Weights of a small mixture-of-experts language model, trained from scratch on English Wikipedia: 13 layers, 224 GELU neurons an expert.
Below are experts of layer 7 (counted from 0) of a mixture-of-experts language model. Rows are named router (the router's row for the expert) and show model dimensions 96-191. Each number is 500 + 50 x the weight over its row's rms, rounded and kept within 0 to 999. Numbers have three digits each.
Before each expert's rows: "mostly gets" lists some tokens that are sent to it at least half of the time. This comes from a sample of Wikipedia text that the model never trained on.

# expert 28
mostly gets: "= ", "=", "also", "Genus", "Coordinates", "Born"
router:497501457506520471439553542554481495441467473526453481523516465556519483426454565565531478466516491477431492501524480474521626460569525576464499459402431523572488462527498460464507484420510424495431532503505489467484449489508426581412440436454572481485524569471511545512583566535532529489

# expert 24
mostly gets: "C ", "T ", "E ", "S ", "II ", "M "
router:536477569476501487425456473496529577463577480492460518498566518550436455548520480451498535490456544472528468488490437457475476438514426444496581607460500499514409474537513549495470540499563604450535461550472468518524453597544536514461574517517535468465543424452479493501570563559473484514

# expert 27
mostly gets: "two ", "this ", "other ", "three ", "This ", "some "
router:588434483433457559582515415567539411592528531475560465556464410519537449602561518521478442524469475507551548446492499531512496555464513556445608405469501451463457466517462504502558530494592492501515503427496489473586481393649483591486549472473534531505558592518422453484514450485439617469

# expert 29
mostly gets: "tick", "present", "season", "also", "post", "May"
router:413511457563447470542539528505478510619451533502434443502519405523453427406509474487595447506482481516420473472497539563463443444582558503522582428484508411590522491524508407541431433496548457632555385531486546522578560441463508487506408472505543428466442574549531526393477496543501516510

# expert 10
mostly gets: "Mar", "ik", "Pan", "ani", "Par", "Kh"
router:481552504493575433536526566491450497504536530459471585500518466423432498402437515442469436483468515464388581450490529524475480510549469552466531613551439559543505526533478453496472432528481581504565565509490531591515532555383531528529459514471504504558472460511488496408432545420520369467

# expert 16
mostly gets: "In ", "from ", "From ", "., ", "), ", "\"; "
router:453503495604540668450510487521458522494560513560560567490471584421495518603493547506524543437581460593444551538519538545521436468395487505509411519575537518547446458495539586639520530407384599549446519495436501455474463536465539450536518507468456532462478483398566499488478481413518479502

# expert 4
mostly gets: "–", "After ", "until ", "198", "During ", "years "
router:412534528558450518551434485526411434548486519533462445506452532492508472595548536541410606485526471560577496556530488428447472543454522550487489511494438462472516474463508541511566409563607488495554620593491474481454477454420462442548565488517468524537427536545487474456468537559375401573

# expert 9
mostly gets: "He ", "she ", "She ", "His ", "he ", "Mc"
router:435498505512482411544525534532504543474398580464495518558535502543516482462472476524496392541379475556456524440524414570551534460545581407524533469521514496521494473519542469425458496537579557509517473473501568507488572543427499450478481446534542436548489421495484544446508394445484503490

# expert 3
mostly gets: "Ac", "Pro", "Tur", "data ", "Public ", "social "
router:462521450492414439527492429464520443487467478572544488572531463512504553486494443581529504535436457398466415452502492562452558507548470535482562465452525410468575515499565473546521504523565424547465545453473593535489598499480468513536443473556535457466495530496458429602439436524513589480

# expert 17
mostly gets: "\"", "[", "No", "J", "Ch", "sub"
router:552461480525538528397513490525512515451462527516476525507490559540472513466564406498474411525633446503464562455515504420406549459482564571494487457456532426540497461439488501490495495509394382508509481504471505534474459587489469549442454504485516461467455513517439651424624450549565454500

# expert 5
mostly gets: "& ", "and ", "); ", "), ", "featuring ", "alongside "
router:431480462487506494501450480521432565405524555548566504543476580505510596608493553486551621462593521599569493550504619455466517513438440538465428526589461543501486538483557562539479416429443515517438512571428561480501451540642544525504568435456406523533518489514537546508471609533520530579

# expert 8
mostly gets: "After ", "De", "However", "By ", "Ke", "before "
router:451453432541503520514413439542525488585495462489550459534512458519487470447465569535544532510529413629583518488576572519417483518515540538505431418522503468515451545386464538528489443502431505405536487543520516551482415493547531428501461510512467481510506510450478571465443508466519433536

# expert 26
mostly gets: "Bu", "bu", "á", "Er", "Sh", "El"
router:512528569505479488457383559437503518516508487502449483486468620567492500436423425455539544541495476415523570528522462518488564569411500417484511529495500554504489579585512509522505508504495555482542509545470392511492496484458477563466391476494524453464499381537503527481484468471509522578

# expert 31
mostly gets: "American ", "World ", "British ", "States ", "League ", "album "
router:548471565505512462486462478497550518442535504494429538595561451509450507516474436452469561546388609418502550464443441565563453439587415413541568507524565466513500439516470492470402577523514544503533446492519446488499606583473530395458596527574539505443532473567530456509579477507418484511

# expert 12
mostly gets: "his ", "the ", "The ", "their ", "this ", "His "
router:602443552442427600573533456507547480539553528497560482490520510516464449534518517522449397449496491444516526517483489514604459501436538528488548415487515478543483466597459485423571589474515423506439498443515549357489512422570415536554558521560430558522511573508479553529531525468444481438

# expert 25
mostly gets: ")", ").", ".\"", "|", ";", "\"."
router:637528447573511404477491577557425501441588469515530513462505494452438470558500532509440421529481436472421494527436597504477430447504464494520503565505525554516473507541503420488482481433423460519516371447483511501562538467370456446438381524445573546547510532470534423479513524551586494473

# expert 30
mostly gets: "Men", "Website", "In", "Country", "Me", "Genre"
router:532553501513529534565541573523388396474482541540509521451519472455453523414493472476496401460451534586471454501499442491496527447568527445503491480526548502518569472453503458520493498523536408458513380481524536525506558523420576515523501405438539471464423579596597528382521518452477575473

# expert 14
mostly gets: "′", "″", "°", "== ", "Coordinates", "Died"
router:549493494543546561564502595374525504561501490521544550485387486447605567415574387530505397433443475350511496632562417559458552415475563545520519567463485452494477494506535529551596645483489448524471484551554493467464440417508541534613526479476498493500409535436564449562539445509479510510

# expert 7
mostly gets: "United ", "South ", "North ", "States", "University", "County"
router:542532503527505469366407545519460461406570445589461473520496584449529538461487510435541454502461543456369504450498587514519476373552482446468527562493480486554526471518450484516448492412551534564466502520459557501430486593448491443528486589477563518492489509405577472490541540494549426422

# expert 18
mostly gets: "el", "ol", "p", "n", "ber", "guitar"
router:598580495427474540367513504507459520450524483541489551482547551458596555576468460523542443498379459472499424443458444454539478534443465439528579534515470513486573506527484487503546453484533531468561467576474571541467532543436496441512461477452538481521477384499492463555508490459552475506

# expert 22
mostly gets: "years ", "List ", "km ", "number ", "album ", "member "
router:603475569478433503494534478566554531469541481526448523512455431554532400533511497558483476500357521450461505612534416503509557518570433504519509457486492502504568500546507479486533510478626492510454487479575482543540576505538472476607550471501589406448529444541444420553500461522406451462

# expert 1
mostly gets: "′", "″", "$", "’", "US", "_{"
router:508552453544526530499471515355497527523527490475436524402465509406426505505569423520483462483498505449413483439465479498434517574578548469445497530535614466400511467514453534565588506525468500497525587536537441538495467536461484496471501608560502507553455505552591479511587457474527478489

# expert 15
mostly gets: "was ", "been ", "had ", "have ", "became ", "has "
router:447395463468559458583515385530570490536524473486535518538460477547513486576566559529454570509599507513561485548497508494470520536441512591477443436509456474489451570433457500508447511461520526529510551524528523460471453464601541572534540506441435556486552536492433451542464559475557560547

# expert 13
mostly gets: "heart ", "MPC ", "idi", "{", "acid ", "tic"
router:501560464470491506432476454483445383467489509476473505546522451531489397493434462460520377550578426488467445499537444510504499511520414487532480565466474526432534546539508459491472513534499524492412485497488525509546611496450414583532409441448576483470469529494512499502463509528611571510

# expert 20
mostly gets: "é", "au", "ou", "Sch", "La ", "FRA "
router:536536560484517499503530591502521511586509437486424465542509569419464524461423537489544450546492436534501545422406548504577400459474485447527511544539492494513547542481527503521431497494492511523530481547492523552473522521399522483383463438485461455459459441487500561436446537519509536469

# expert 21
mostly gets: "but ", "when ", "where ", "has ", "have ", "been "
router:454402509461519434452464424500576529552503503503562521552507416602546548552565587553490552506539490579563551492533512509483514581464542578452439390478456465495447569435472475490485487536517463420549500507482476554515485456617516547541524514468403509497558491470481425556447533513470602558

# expert 6
mostly gets: "born ", "William ", "Michael ", "John ", "married ", "president "
router:500456493529506371491529453544580498479392470424554493520508438472552490525485548541481517558526477429510588450524516560523548517489520568502502543488458442493416475444588520503454570479459596525602521530471432400501491508442533462416535532628460404507569381462433474478513479459438454455

# expert 2
mostly gets: "General ", "government ", "President ", "president ", "Council ", "member "
router:463476431485393586539553477475564538561377436463447479473470404478520373439490421511444480497534470522575650531562458608480463525554492461476539524475527458537450470537501569528479568529506538521443465436531524421472534408550459417566517481479467581501515495560438498479431441468532551492

# expert 19
mostly gets: "′", "- ", "• ", "″", "°", "| "
router:462584520605555549505511538423398476426475563518482502464424589478526553512534549512513432507554536508461458500466477454535547419511479490547412548535458472522473499447508527493530563485526497515489555529548555509550451576486516519475547480437471479504468487487588489499481474486514472545

# expert 23
mostly gets: "In ", "from ", "during ", "On ", "After ", "between "
router:397505444495488546528496466527453547477485560528529453501449432492442554557477535461469629475598539480621482631496525411485428541381504478547412431489555597441473461467528543524500524483396476476446518428544500484453432481577472480505589506485487558481496529430457580558472540532515474524

# expert 11
mostly gets: "for ", "For ", "against ", "oph", "ath", "to "
router:439480417465547488470566519525428508458446511464527533415508531498555542511519515438506497488471607434537425533462514482505457545466486486538528479574516610485522420477526445502459469483400562518440578468494559559410484478472550518511548529514489540507478544442478538531456556552543470513

# expert 0
mostly gets: "oph", "yl", "ew", "aw", "ip", "ub"
router:572489455533457483424504485471585450515491515455490479477535435525485447437514464515419404523448555571564482526490524518511496579566529531533533485545597531460523506537489511467574482544489519469526537535524460530487550438533439499475572574569466505549488440558561541549488420545565417508